{"n_layer": 12, "n_experts": 128, "experts_per_token": 2, "d_expert": 192, "d_shared_expert": 0, "activation": "tanh_gelu", "moe_layers": [1, 3, 5, 7, 9, 11], "balance_bias": false, "lr_router": 0.000393, "vocab_size": 10381, "optimizer": "adam_variant", "lr": 0.00251, "seq_len": 1024, "train_tokens": 378900000, "dataset": "wikipedia_en"}
Below are experts of layer 3 (counted from 0) of a mixture-of-experts language model. Rows are named down (a neuron's output weights, with its number) and show model dimensions 0-127. Each number is 128 + 32 x the weight over its row's rms, rounded and kept within 0 to 255.
Before each expert's rows: "raises" lists some tokens whose logits its average output raises strongly, later layers aside. This comes from a sample of Wikipedia text that the model never trained on.

# expert 23
raises: "s", ",", ".", ";", "s,", " and"
down2 [110 174 135 136 120 116  68  82 157 206 158 112  99 122 139  99 158 104  61 133 143 162  78 127 119 168 125 129 105 133 149 113 139 161 121 112 135 120 163 134  78 137 112 167 152 109  86  55  91 180  60 173 110 116 172 133 175  91  64  47 138  94 141 109 177 105 134 135 152  99 159 122  86 155 174  83  93 138 131 153 156 136  57 130 144  86 128 117  81 157 150 144 167 111 133 157 174 105 143 119 140  82 134 158 176 107 171 135 100 154 175 160 132 168 159 117 136 186 115  79  83 144 135 113 126 136 139 121]
down3 [137 130 156 141 142 108 104 167 202 121  95 131 121 147  70 127 136  52 178 176 112  86 129 103 115 169 112  72 135  89 133 132 133  73 107 207 156 110 107  96 104 142 129 113 133  83 157 131 133  80 136 155  85  97 159 168 181 138 137 148 151  79 114 142 145 170 124 151  87 131 159 137 113 155 125 159 193 145 111 111 150 133 106 149  97 167  78 167 173 195  68 102 133  83 125 133  93 113 151  93 119 145  96 116 115 151 198 122  82 107  91 114 115 143  75 132  96 136 170 215 105 102 133  95 131 130 166 151]
down4 [136 142 151  98 132  70  86 116 122 159 118 101 121 143 103 143  90 134 130 170 172 120 143 110  74 152 136 140 213  59  95  90  94 106  89  97  97 138 154 150 119  82 154 173 110 129 122 193 104 174 113 134 190 123 162 151 169  95 122 169 111 150 176 124  74 131 204 156 136 159  74 148 110 118 106 100 111 111 151  82  75 101 106 121 127 153 132 102 125 109 160 159 185 118 128  87 124 117 144 101 165 101 116 167 162 120  90 114 164  76 204 127 141 131 111  99 121 164 159  96 114 139 117 188 180  74 161  99]
down5 [119 154 103 103 138  68 125  66 113  94  81 104  72 117 127 173 136 132 162 143 138  98 128 140  75 154 115 164 157 106  95 155  92 127 167 105  89 108 139  84 121  95 153  47 152 116 114 128 189 142 121 127 163 133 128 182 168 125 113 191  93 131 164  61 119 168 119 123 123 161 163 139 122 120 203 137 186  98  70 155  76  71  76 104 185 161 126 165 155  81 182 137 167 107 136 178 125 103 130 138 110 123  95 184 137 116 136 127 163 130 101 198 126 101 146 116 126 118 121 105 112 172 130 153 171 104 105 127]
down6 [ 41  88 104 162 182  68 133 115 140 145  96 132 150  91 154 150 139 123  74 123  65 112 103 114 111 154  98 100 108 142  99  91 143 163 160 129  93 132 155 160 166 147 105 120 123 176 141 138 169  58  99 202 153 135 100 139 131 153  84 122  95 126 165  95 150 107 113 108 147 151  95 152  59 147 121  52 163 157 119 151 158 161 180 130 140 156  85 106 133 100 159 178 144 147 166 126 180 128 119 164 165 169 132 190 122 141  81 108 142 122  77 101 170 102  94 105 159  94 114 115  93 179 143 147 161  84 141  98]
down7 [131  94 114 115 208  63 143  86 139 133 141 142 157 150 111 142 113  91 123 136 128 142 111 176 112 126 114  79 184 126  55 131  91 144 172 148 116 142  97  93  85 115 122 135 136 168 144 125 151 153  94 101  77 103 155 131 118  94 114 103 139 159 114 171 135 137 202 180 132 177 127 164 135 176 102  94 102 130 156 135 129 156 103 172 156 139 110 120 223 190  37 136 141  73 113 131  91 113 123 180  97  78 136  83 123 127  98 107 123 130 125 140 139 130  80 186  90 163  89 122  92 117 126 203 147 128 135 119]
down8 [138 121 121 144 122 177 140 129 159  85 186 164  75 162 132 143 129 134  74 173 117  91 121 142 170 102 117 161 120 104 131 144 158 109  83 117  59 126 134  84 108  89 143 123 143 153  80 112 112 109 123  75 110  96 196 138  37 144 122 137 109 107 101 156 177 130 160 139 190 147 114 132 140 136 122 180 177 172  88 152 138 127 132  82 124 142  89 108 116 158 123 160 108 125  93 173 191 151 218 195  73 128 148  91 105 137 175 122  73 106  74 145 120 133 139 140  91 120 143 139  85  76 170 100 115 120 149 136]
down9 [122 111 116 106  76 120 148 157 138  89 149 175 168 185  91 126 172  68 143 148 127 162 128  85 143  99 119 124 105  78 112 111 123 158 157  86  54 129  94  80 101 103  76 177 159  98 148 161 147 168 148  70 136 146 142  91  99 149 107 104 179 107 123 122 123 134 125  90 142  91  90 156 100 151 190 110 170 133 119 156 137 186 159 153 124 127 127 133 111 160 137 113 107 147 101 181 142  84 114 156 116 177 169 111 141 152 139 162  65 152 118 157 216 113 130  90  63 101 137 146 160  85 200 112  84 149 100 114]

# expert 106
raises: "t", "t.", "\n"
down0 [100 147 131 149 112  98 108 122 180 118 126 116 136 107 147 103 151 147 105  83 134 119 122 119 160 152 175 153  76 134 159 111 153 145 150  88  80 101 134 112 167  91 118 103 144  95  76 132  89 121 152 179 160 105 127 113 129 124 124  96 164 170 131 103 198  99 141 122 120 113 166 143  86 159 127 145 119  91  83 162 149 162 104  58 162 115 109 102 172  90 101 173 119 131 176 137  83 131 166 123 147 122  78 207 160  63 138 105 108 182 185 128 109 148 110 181 147 121  80 105 110  78  93 251 106 145 135 126]
down1 [ 89 142 164  82 137 146 130 134 116 168 101  87 145 146 123 134 142 127  88 157  63 132 116 160 152 170  69 140 105 108 123 173 135 159 152 134  98 122 230 109 131  45 154 105  80 115 157 148 146 150 114 196 102  93 110 108 138 124 138 155  79 141 198 141 136 154 120 112 103 109 125  90 147 155 134 103 171 209 154 141 158 117 173  73 120 130 164 148  64 116  78 149 128  78  74 109  92  97 150  99 130 148  62 139 124 132  94 130 109 106 217 137 146 134 162 166 127 134 101 147  93 130 154 132 116 155 102 108]
down2 [184 162 159 148 161 109 114 147 124 172  97 142 167 133 144 122  65 120 108 199 124 129 135 135 105 169 130 113 109 130  84 116 164 125  88 131  67 102 132  77  99 164 145 183 134  82 167 102 143 159 149  80 163 164 116  88  98  86 227 134 132  87 108 140  84 105 166  87 121 167 150  98 111  73 126 161  80  71 133  91 108 140 180 127 114  43  86 102 112 157  82 136 112 125 143 158 145  95 135 135 162 143 164 111 143 173 147 172 174 139 193 118  81 102 151 130  98 167 150 130 110 149 142 110 110 120 123 120]
down3 [ 94 184 192  95 141 142 132 109 126 143  85  58  82 176 107 122 146 140 127 135  96 148 106 165 108 128 159 162 128 165 149 155 143 144 137 115 146 133 153 113 125  99 132  54  69 133 175 148 116 132  98 161 116  91  93  66 158 139 103  95 106 105 234 126 113 121 153  68 145 123 107 130  67 121 146 109 177 187 134 134 152  99 201 103 131 132 121 130 107 131  51 134 100 105  68 116 115 154 178 102 146 126 140 160 187 156  91 127 118  80 167 161 180 149 173 101 135  87 145 117 102 123 134 156 122 146  92 130]
down4 [ 88 163 113 151  78 129 160 111 149 161 124 161  85  77  96  94 115 177  74 150 142 132 173  92 183  82 187 134 140 167 109  40  97 157 122 127 109 119 119 123 107 124 110 119 103 132 148 192 109 166  68 166 139 134 143 131 112  96 154 148 127 143 133 124 114 109 106 163 162 139 124 155 159 110 111 125 159 138 179 119 131 134 124 178 107  97 177 166 174 113 111 144 113 199 151 141  79 141  95 119 151 172 157 165 136 116  64 124  88 150 120 104 129 154 161  24 146 134  80 128 166 105 106 113  97  67  70 155]
down5 [100 196 105 106 109 113 134 212 107 164 106  33 124 135 143 161 145 136 171 131  79 180 136  82 129 113 175 155  99  99  94  89 165 189 115 130 151 155 115 119  82  72 152 102 153 131 144 127  88 114 190 140  90 119 113 132 158 108 147  82 119 133 102 114 115 138 143 125 102 160 146 103 114 142 131 128 132 157 148 133  86 107 155 122 148 115  99 123 144 161 106 173 149  92 145 169  82 170  83  80 124 121 140  96 171 130 139 111 115  89 155 133  91  87 156 144 135 174 180 153 165 115 102 103  96  51 228 142]
down6 [136 179 165  97 116 180 165 115 137 124 149 113 121 140 150 139 168 127  85 140  81 165 110 117 105  99 151 210 116 163 168 130 138 106 137 152 152  98 186 168 115 164 160 172 105 109 116 115 122  82 131 165 145 146 122 159 137 124 114  72  43 172  84 139 149 131 120  95 107 140  79 128 110  16 131 123 141 168  80 123 119  93 100 125 140  66 164 139 161 115 110 173 132 175 108 107 120 155 132 150 114 191 121  85 127  85 101 169 141 102 115 194 162 156 124 120 100 146  86  66 112 146  97 127 143 114 137  62]
down7 [141  61  72 105 165 149 108 145  99  99 118 128 214 142 200 143 135 133 100  83 145 102  75 127 191 152  84 132 111 147  62 103 159 110 129 120 129 123 117 144 125 146 177  83  98 169 144 103 146 115 133 123 172 100  81 160  98 156 149  71 129 152 104 102 181  92 125 114  67 132 121 158 170 168 169 145 101 154 116 172 133 138 133  83 127 175 145  61 105 100 117 101 176  92 150 172 153 171  98 105 180  91 101 129  97 123  97 120 132 120 148 198 134  90 143 158  96 127 101 178 139 163 149 119 142  87 157 110]

# expert 37
raises: "\n", "|", " |", ",", ";", "-"
down0 [164 139 126 111 162 118 164  89  99 132 161  82  86 113 117 103 134 132 162 120 200 151 152 154 128 113 125 136 136 108 169 101 106 108 116 129 150 120 142 122 111 210 100  98 134  90 146 169  50 161  57 108 152 114 112  97 127 164 120 129 215 127 133 157 141  91 198 111 130 181  76 171 147  92 162  94 210 169  70 157 135 136 187  93 172 116 126 136 139 154 137  86 106  94 133  77  85 127 122 157 140 143 114 108 182 107  91 145  68 152  99 110 121 146 156 137 110  76 107 155 117 113 141  84  90 125 116 150]
down1 [118  87 155  67  34 122 182 152  85  92 144 111 158  52 146  96 137 139  76  97 120 123 163  97 126  88 150 199 158 162 124 105 188 117 139 127 101 107 134  99 151 145 185 135 129 128 151 160 101 136 165 148  89 106  81 123 115 167 132 129 165 131 117 117 121 164  94 155  90 121 104 173 117 141 151 128 143  83 164 139  80 129 211 162 109 123 143 161 146  76 154 145  94 175 152 171 126 101 146  87 129 107 130 144 120 107 128 119  45 173 135  97  68 157 134 139 154 138 107 129 124 169  84  75 122 158 159 169]
down2 [ 92  88 126 135  88 109 179 175  66  72 115  89 100  76 144  89 121 104  69 165 121 168 152 149 153 133 110 169 156 124 164 154  92 145 144 133 106 124 196  97 118 129  79 100 152 155 116 155 148 142 152 113 134 181  99 128  97 160  48 100 190 138  98 101 148 109 141 161 111 136  72 109 164 116 132 145 145 121 128 166 118 116  89  93 156 141 174 109 120 157 134 189  63 208 147 121 157 122 136 140 173 118  97 121 142 111 117 148 114 126  73 142 170 158 127 149  78 100  80 134 177 104 168 164 145  89  72 165]
down3 [ 51 149  97 139  60 158 173 124 114 122 168  86 119  63 137  97 104 140 138 122 245 113 158 104 150 113 142 132 165 108 152 142 138  86 175  99 120 104 144 123  95 133  82 157 114 163  96 115  62 101 141  87 130 107 131  79 132 131 152 112 135 139 100 117 134 137 117 170 111 171  83 156 144 121  99 150 184 111 196 161 107 132 124 161 166 190 117 178  93 174 133 135 142 185 123  71 126  81 147 128 121 117 163 146 101 119 110 157  97 157  81 116 177 101  90 113  81 112 123 177  98 157 142 178 153 109 131 113]
down4 [197 114  94 147  88 181 109 148 111 121 162 128 162 123  54 158 118  79 122 131 132 151 100 179 120 105  82  76 127 162 102 109 139 103  46  25 111 112  70 115 139  97  97 134 130 179 104 168 148 147 111 152 156  91 108 144 111 143 133  85 127 104 148 208 181  99 124 211  77 149 144 140 164  90 132 127 128 168 138 150 131 150 142 133 179 150  98 109 146 116 172 135 132  79 173 129 114 119 122 124 126  83 168 146 124 145  88 157 189 151  82 182 104 135 137 136 125 139 146 109 123 113 108  96 113 170 128 111]
down5 [ 54 101 173  85 137 121 184  89 142  85  57 121 150 122 130 142 106 185 126 109 106 150 100 121 116 140 101 171 109  55 119 147 138 131 152  96 114 135 120 121  81  77 124  81 133 129  77 145 178 155 101 108 148 141 196 114 130 149 132 139  88 158 120 143  95 192 108 155 110 138  85 161 110 183 158 142 124 116 101 164 105 126 109 127 169 142  85 216 165 126 108 136 137  73 158 125 139 178  67 151 156 125 151 143 175  98  96 103  68 106 117 143 109 120 119 152 164 141  80 144 126  84 139 155 196 171 148 166]
down6 [103 140 136  95 135 120 199 151  82  69  93 122 122  72  81 160 113  99 101 118 125 202 162 108 113 122  91 154 163 132 144 197 127 179 172 178  92 114 177  96  87  90  76 128 136 110 152 158 142 166  85  58 142 121 147 127  98 130  95 133 206  98 153 167  98 118 114 186 138 145  64 118 105 121 129  93 125 131 117 171 137 119 115  74 138 141  98 100 153 150 118 147  91 153 162 139 158  74 102 114 104 117 124 138 178 177 112 160 128 124 139 174 135 120 148 130 107  52 116  98 136 111 158 147 131 148 146 205]
down7 [142 184 152 160 148 165  94 132  71 135 213 127 112 101 126 168 138 121 189 108 149  68  89 116 138 130 167 104  85 134 150 105 119 138 108  54 152 132 123 141 121 150  97 146 139 153 110 160 117 114 136 103 160 144 148 181 138 164 137  55 126 137 139 157 129 148 112 115 164 106 102 184  95 130  59 103 148 156  49  96 157 113 172 186  72 134 113 118 151 141 134  86 147 155 156 120 133  92 125 103 106  67 137  98  92 165  46 114 134 151 118 155 145 121  78 117 184 175  72 122  98 170 107 141 160 101 130 154]

# expert 116
raises: "R;", "A)", "ia)", "]}", "R", "s"
down0 [106 156 103 140  94  55 137 152 119 129 143 145 100  79 162 110 134 130 137 201  89 191 145 133 184  70 178 152 116 112 138 117 106  96 133 149 160 121 162  71 102 125 167  91 195  57 129  95 163 164 127 138 139 180 105 149 100 120 105 109 131 152 123  99 100 138 142  87 150 137 136  88 108 128 107 139 105  73  83 200 117 173 104 108 158 149 103 157 107 147 153 113 173 137 132 106  53 233 153 144 111 121 121 104 139 168 129 132  96  76 133 168 132 179 156  74 121 148 129  73 144 107 134 141 133 127 108 120]
down1 [198 103 131 149  73  78 134  79 107 150 156 106 166  95 106 135 157 101 131  90  81 166 122 137 103 208 182 131 173 125 126 142 203 124 122 144  88 100 129 126 180 190  97  75 145 130 166 133 146 116 100 169 164 107 115 140 156 102 114 144 152 119 141  99 129 125 161  98 101 164 149  65 144 195 150 139 110 184 123 105 139  93 143 129 157  91  80 116  70 140 115  98 157  97  97 117 141  80 151  55  90  90 150 164 105 166 123 195  96  79 119 140 111  89 131 110 105 154 172  96 144 141 125 112 166 145 152 124]
down2 [110 145 171  99  56  76 115  65 121  97  94  46 127 166 121 112 136  73 107 147 117 136 143 128 134 121 141 149  80 185 145 190 110 158 151 149 136  73 144 145 119 107 142 106 199 160  75  97 170 161 138 160  85 103 149 123 117 153 116  95 127 113  82  91 153 146  50 118 141 108 112 166 147 215 100 144 142 174 162 145 112 184 136 165 135 193 125 158  83 131 164 142 153  91  92 137 136 144 136 155 112  98  62 137  98 154 149  93 136 118 134 121 158 142 146 166 149 147 137 141 112 152 130  62  95 130 105 102]
down3 [180 132  69 158 139 114 154 152  89 107 150 135 117 128 148  97 151 106 126  67 149  65 126 109  67 187 152 142 143 129 109  98 170  86 122  75 170 121 136 118 123 117  85 103 154 141 146 158   0 150  88 146 113 125 151  98 124 181 134 123  92 144 142 166 137  72  93 133 134 133 141 171 138 105 153  76 120  82 156  87 136 129 164 139 143 160 146 114 106  72 163 120 156 149 182  60 149 113 126 168  95 148 120 133 123 141 151 116 145 173 160 132 191  67 156 126 156 165 127 146  97  97 116 194 124 148  92 122]
down4 [161 120 127 104  76 167 160 101 151 165 150 151 115  73 110 130 118 141 132 203 116 145 148 116 118 142 185 101 160 133 173 153 140 147 127  94 123  90 104  76  68 115 110 118 133 216 175 106 145 128  83 112 160 124 164 117 114  90 113 107 130 130  70 158 119 117 126  73  96 178 140 142  78  72 157 172 119  84 187 115 129 111 111 149 145  94  80 171 139 177 102 157  66 119 130 129 121 154 162  81  72 121 122  57 201  95 147 134 177 121 118 115 139 131 152 114 120 189 190 155 137 148 112 101 101 123 113 146]
down5 [140  94 152 132 135  78 117  99 187 132 164  91 158 132 115  80 119  92 118 106 135  94  99  97  61 131 120 106 134 122 149 121  99 130  95 115 127 112  88 116 142 103 155 125 108  89  98 237 140 142  99 143 156 187 127 154 111  73 146  94 121  82 172 156 131 154 123 136 155 157 150 109 170 129  89  74 119 129  74  75 129 120 101 146 133 133 146 119 137 120 171 131 156  98  86  78  61 136 166 154  96  87 179 172 143 160 113 135 199 194 179  75 165 138 123 113 118 204 134 189 160 148 145 126 129 155 117 142]
down6 [131 119 157 117 147 153 147 120 156 149 152 146  88 126 114  74 129  79  57 155 173 129 139 133 160 152  82 112 134 129  89 113 137 180 122 163  57 131 104 102  90 104 159 157 157 174 110 114 165 127 111 144 126 146 140 137  72 135 153 120 141 128 109  86 134 100 143 170  62 166 143 176  72 105 138 155 137 103 134 158 137 124  79 151  93 125  93 138  97  96 132 190 141 205 149 145 131 179 103 129 189 178  69 117  95 110 173  79  94 114 109 155 104 196 145 145 162 137 107  63 149 176  69  76 130 125 139  87]
down7 [143 111  85 165  71 134  75  99 157 151 115  73  70 100  93 117 107  75 128 108 100 135 138 152  81 128 146 105 102 134 176 157  62 111 146 144 152 101 188 122 211 140  88 115 180 135 111  85 156  95 157 151 104  91  99 148 116 172 133 142 113 154 142 134 162 108 156 132 130 104 142 140 128 185 149 114  77 188 217 133 144 137 127 144 152 102 141  84 138  93 138 119  59 126 131 180  67 173 123 106 137  97 106 112  82 150 131 140 177 155 113 117 176 114 162  88 136 178 160 166 103 138 179 139 128 131 108  86]

# expert 16
raises: "c", "ing", "ar", "an", "s", ","
down0 [ 88 131 175 120 167  68 135 182 115 100 134 127  84  91 159 161 169 156 115  89 111  55  88  68  77 154 101 114 143 162 173  93 113 139 140 173 132 134 112 152 105 126 163 166 126 141 126 212 127 149 146  67 123 126 100  93 150 113 155 159 121 133 113  93 125  59 118 118  67 118 129 154  77 103 128 140 136 150 138 143 101 109 145 170 190 205 134 102 131 111 171 125 140 120 106 147  92 190 117 182 160 133 123 185 106 125  92 106 112 155 153 116  97  89 149  91 147 160 149 179 112 158 116  97  93  89 181  93]
down1 [115 132  89 112 157 163 167 120 193 149 122 138 155 176  99 121 112 147  54 182 105 122 120 169 208 149 135 135 113 105 172  98 172 130 129  98 144 129 134 164 159 168 116 140 138  55 129 108 133 112 105 178 157 138 155 172  97 139 150  83 113 144 104 120 105  53 176 171 110 114 155 126 166  77 121 162 119  65  99 201 146  88 105  89 195 140 133 116  97 108 118 130  79 163  80 132 119 111 158 112 142 116  99 101  92 141 155 131  92 133  89 132 132 112 159 190 120 134 153 110 133  28 114 100 108 125 108 149]
down2 [129 116 158 113 130  74 148 102 190 144 114 151 124 178  74  91 127 169  81 143 133 116 131 177 147 122 104 141 100 113 176 180 171  82 180  74 143 128 171 136 132  82 130 114 154 103 146 107 130  71 110  85 105  95 104 106  71 109 152  99 130 122 173 121 120 157 169 144 168  90 170 135 150  75 135 130 137  71 141 162 131  69 129 119 171  95 107 129 130 175 186 172 141 177 102 104  55  64 192  94 102 104 143  88 132 141 127 133 102 125 153 166 134 167 136 172  80 122 134 143 168 106  82 107 158 145 115 175]
down3 [181 114 156 135  83 157 153 124 119 142  79 132 162 125  98 137 127  70 174  51 161  58 125 149 129  92 107 199 130 122 179 121 116  74 115 133 107 125 103 159 130 165 133 122 134 128  84 167 110  93 156 115 100 123 114 132 116 105 115 126 147 114 135 120 104  72 213 117  64  93 163 185 196 123  76 135 144 142 132 114  91 153 114 144 126 194 158 143 122 154 134  92 123 115  73 124  95  93 142  78  97 142 166  83 115 147 152 145 106 148 152 145 155 123 145 150 202 105 206  98 105  90 158 115 123 186 147 132]
down4 [128 124 102 140 181 138 190 127 166 100 133 157 131 103 124  70 125 128 188 151  74  92 185 152 124 163 144  73 161 130 105 149  71 140  55 149  95 143  97 115  52 153 171 148 129 167 167 109  83  99 102 165 127 128 115 137 133 142 106 140 130 140 144 105 109 122 108 149 115  99  87 151 141 114 121  88 139 138 127 131  88 161 207 153  85 184  93 114 173 182 114 188 170 154 135 143 148 171 153 140  61 112 112 158  34 130 150 148  83 154 112 133 138 124 149  72 108 142 111 131  77  99 110 136 149 150  99  93]
down5 [101 177  98 114 124 110 142 135 165 170  77 147 114 167 161 163 119 145 111 152 124 153 118  67 165 144 144 153  66 113  95  99 119 151 186  61 190 109  90 120 110 138 114 110 121 115 116 153 116 141 106  55 159 157 143 170 131 148  90 144 106 108 170 115  98 129 122 156 137 107 159 195 121 107 117 175 137 158 102  68 133  45  88  58 128  96 123 100 120 117 166 182 140 103  85 151  77 120 118 103  78 185 114 106 138 147 134  95 127 150 114 101 137 165 165 135 105 149 120 120 117 121 166 155 209 126 197 170]
down6 [119 136  81 158 139 162 122 167 108 133   0 122 155  82  81 133 152 160  80 140 110 155  76 119 122  79 104  95 180  94 169 127 123 121 122 127 141 136 117  96  66 116 160 158 116 158 113 145 163 139 142 103 117 172 121 128 132 128 171 133 157  77 132  85 144  78 143  65 133 143 108 146 103  96 117 132 145 165 131 173 167 135 148 116 169 135 142 141 200 163  71 140 104  93 122 102 101 167 226 143 131 134 164 144 110 150 160 151 142 121 114  81 102  85 165 192  92 148 158 133  95 100  90 103 149 153 106 131]
down7 [123 127 100 116  88 153 115 152  35 133 103 108 139 104 128 137  92  88 104 200 151 149 158 165 135  95 192 153 207 156 110 137 123 123 141 122 172 112 123 145 146 101  77 150 138 182  98 128  90 121 127 173 158 179 172 137 134 192  92 160 110 132  66  68 104 152 140 123 103 145 125  84 146 141 147 173  92 154 190 140 120 130 121 123 115  93 131 144  98 111 132 110 116 139 131  82 173 108  70 137 110 186 104 140 129 107 148 161 151 121  61  98 107  70 102 122 104 174 104 175 114 173 153  90 128  88 185  91]

# expert 36
raises: "ael", "ović", "arian", "adian", "ić"
down0 [106 142 125 127 135 182 143 137 157 102 126 142 136 123 180 170 100 141 172 143 120  92  97 106  81 148 146  89 101 156 174 102 152 137 146 141  88 146  61 154 137 106 156 132 150 145 152 137 194 153 164  90 169 139 119  46 120 102 178 153 122  62 167 111  92 155 132  90 172 103 108 173  67 182  95  88 166 118 155 160 112 105 159 110 116 148 160 144 118 146  56 128 116 103 139 189  80 110 113 118 163 177 135 145 107 145 122 121  98  75  72 172 183 126  96 114  68 125 133  79 143 130 140  91 113 150  63 148]
down1 [ 92 176 132  78 181 104 116 148 105 130  98  22  80 107 152 135 138 103 107 130  69 129 142 120  92  76 151 122 122 115 110 137  94 181 157 137 138 142 175  94 185 174  96 142 122 149 157 123 126 169  99  82 157  90  70 111  63 146 139 130 127 146 120  91 168 157 191 122  95 169 103 143 140 127 148 107 100  95 140 101 182 185  91 154 201 137  85 182 122 114 172 123 131 147 196 153 165 157 145 111 114  75 117 120 144 102 169 117 105 113 149 163 147 104 147 141 154  95  90  99 129 116 128 160 133  90 155  94]
down2 [148 155 115 104 121 114 140  85 160 197 118 104 119 179 161  97 144 139 139 119 132 126  57 157 136  85  47 143 109 189 121   0 148 191 109  93 103  65 154 114 153 104 156 158 155 147 117 135 187 162  93 123 157 135  61 125 133 120 135 100 142 142 127 132 120 149 114 166 124 128 131 167 142 120 139 132 147 107 101 177  97  64 163 130  96 124 124 145 132  99 208 107 179 111 129 124  84 106 138 111 127 112 121 135  99 134 101 135  85 129 161 127 140  95 138 184 165  83 107 154 143  88 168 115 123 143 189 111]
down3 [107 109 110 133  78 192 176 150 104 117 144 101 146  97  85 123 129 116 132 129 163 160  98 152 151 114 171  94 122 190 126  75 160 159 189 122 113  79 167 137 190 149 186 167 164  82 172  81 137  98 137 117 144  74 117 121 129 128  98  97 129 105  68 118 132 153 155 127  84 128 120 133 157  98 128 139 123 137 179 143 144 104 174 148 104  53 108 197  80 113  94 117 149  90  43 119 133 168  63 156 108 131 115 175 172 173 104  82 128  94 174 101 136  87 122 133 112 145 139 156 150 146 131 146  75 136 131 158]
down4 [ 81 154 129 170 101 131 128 143  83 175  92 113 143 145 156 123  59 170 103 126 134  99 155  90  89 159 169 101  95 173  53 142 140 115 152 166 159 163 136 126 184 138  51 156  74 135 140 157 141 133 162 130 104  68  74  87 148 145 115 119 169 146 196 117 123 109  53 171 190 112 104 160  85 117 146 116 158 172 141 128 156 117 168 129 110 124 121  67 142 115 126 154 110 146 108 160 110 149 109 141 110 122 108 122 103  85 183 123  97 181 112 110 150 111  59 132 141 113 122  86 143 170 177 174 154 123  80 119]
down5 [105 106 133 179 138  91  54 174 107 153 137 127 110 148 127 152  94 149 160 142 153  67  73 185 119 160 140 161  82 177 162 144 118 145 135  70 161 171 159 117 106 126 107 129  67 144 181 205 137 109 163 157 145 143 102 115  99  92  87 154  72 149 151 126 175 111 138 127 119 152  51 157 178 138 153 141 122  67 103 132 143  86 157 125 116 191 125 118  96 169 123 147 120 179  59 111 110  88 134  86 120 126  84 124 164 160 146 149 120  83  99 118  83 139 123 150 165 100 156  91 149 130  73 116 160 119  97 147]
down6 [143 103 125 132 122 130 168 160 138 125 162  90 186 157 129 148 137  82 148  98 107 127  80 121 117 121 174 162 119  88 114 102  95 143 102  93 151 177 162 162 172 128 133  86  94 101 165 133 164 103 105 104 188 149 180 169  50  85  90  96 148  54 131 112 111 143 131  87 133 110 163 122 186 179 106 128 142 119 127 118 129 102 118 123 168 114 158 146 173 139  84 110 134  72 115  93  36 186  54 157 137 177 150 121 131 164 152 188 123 134 109 141 151  75  98 113 120 153 149 101 154 132  99 128  89 171 170  99]
down7 [ 73 106 112  81 184 108 192 110 201 129 111 123 115 120 155 154 102 163  94 118 129 165 112 144 125  47 126 142 112  66  93 131 104 123 101  88 114  93 182 155 153 159 105 188 141  84 182 122 132 104 110 120  74  90  81 120  86 141  67 128 123 119 118  96 148 143 226 184 119 105 108 129  69  95 142 139 149  96 107 130  96 116 157 128 136 123 115 172 142 140 160 112 109 105 124 120 105 204 170 157 103 181 105 128 174 148 168  91 120 139 158 137 138 114 119 158 145 131 139  86 189 183 117 129 139 134 115 167]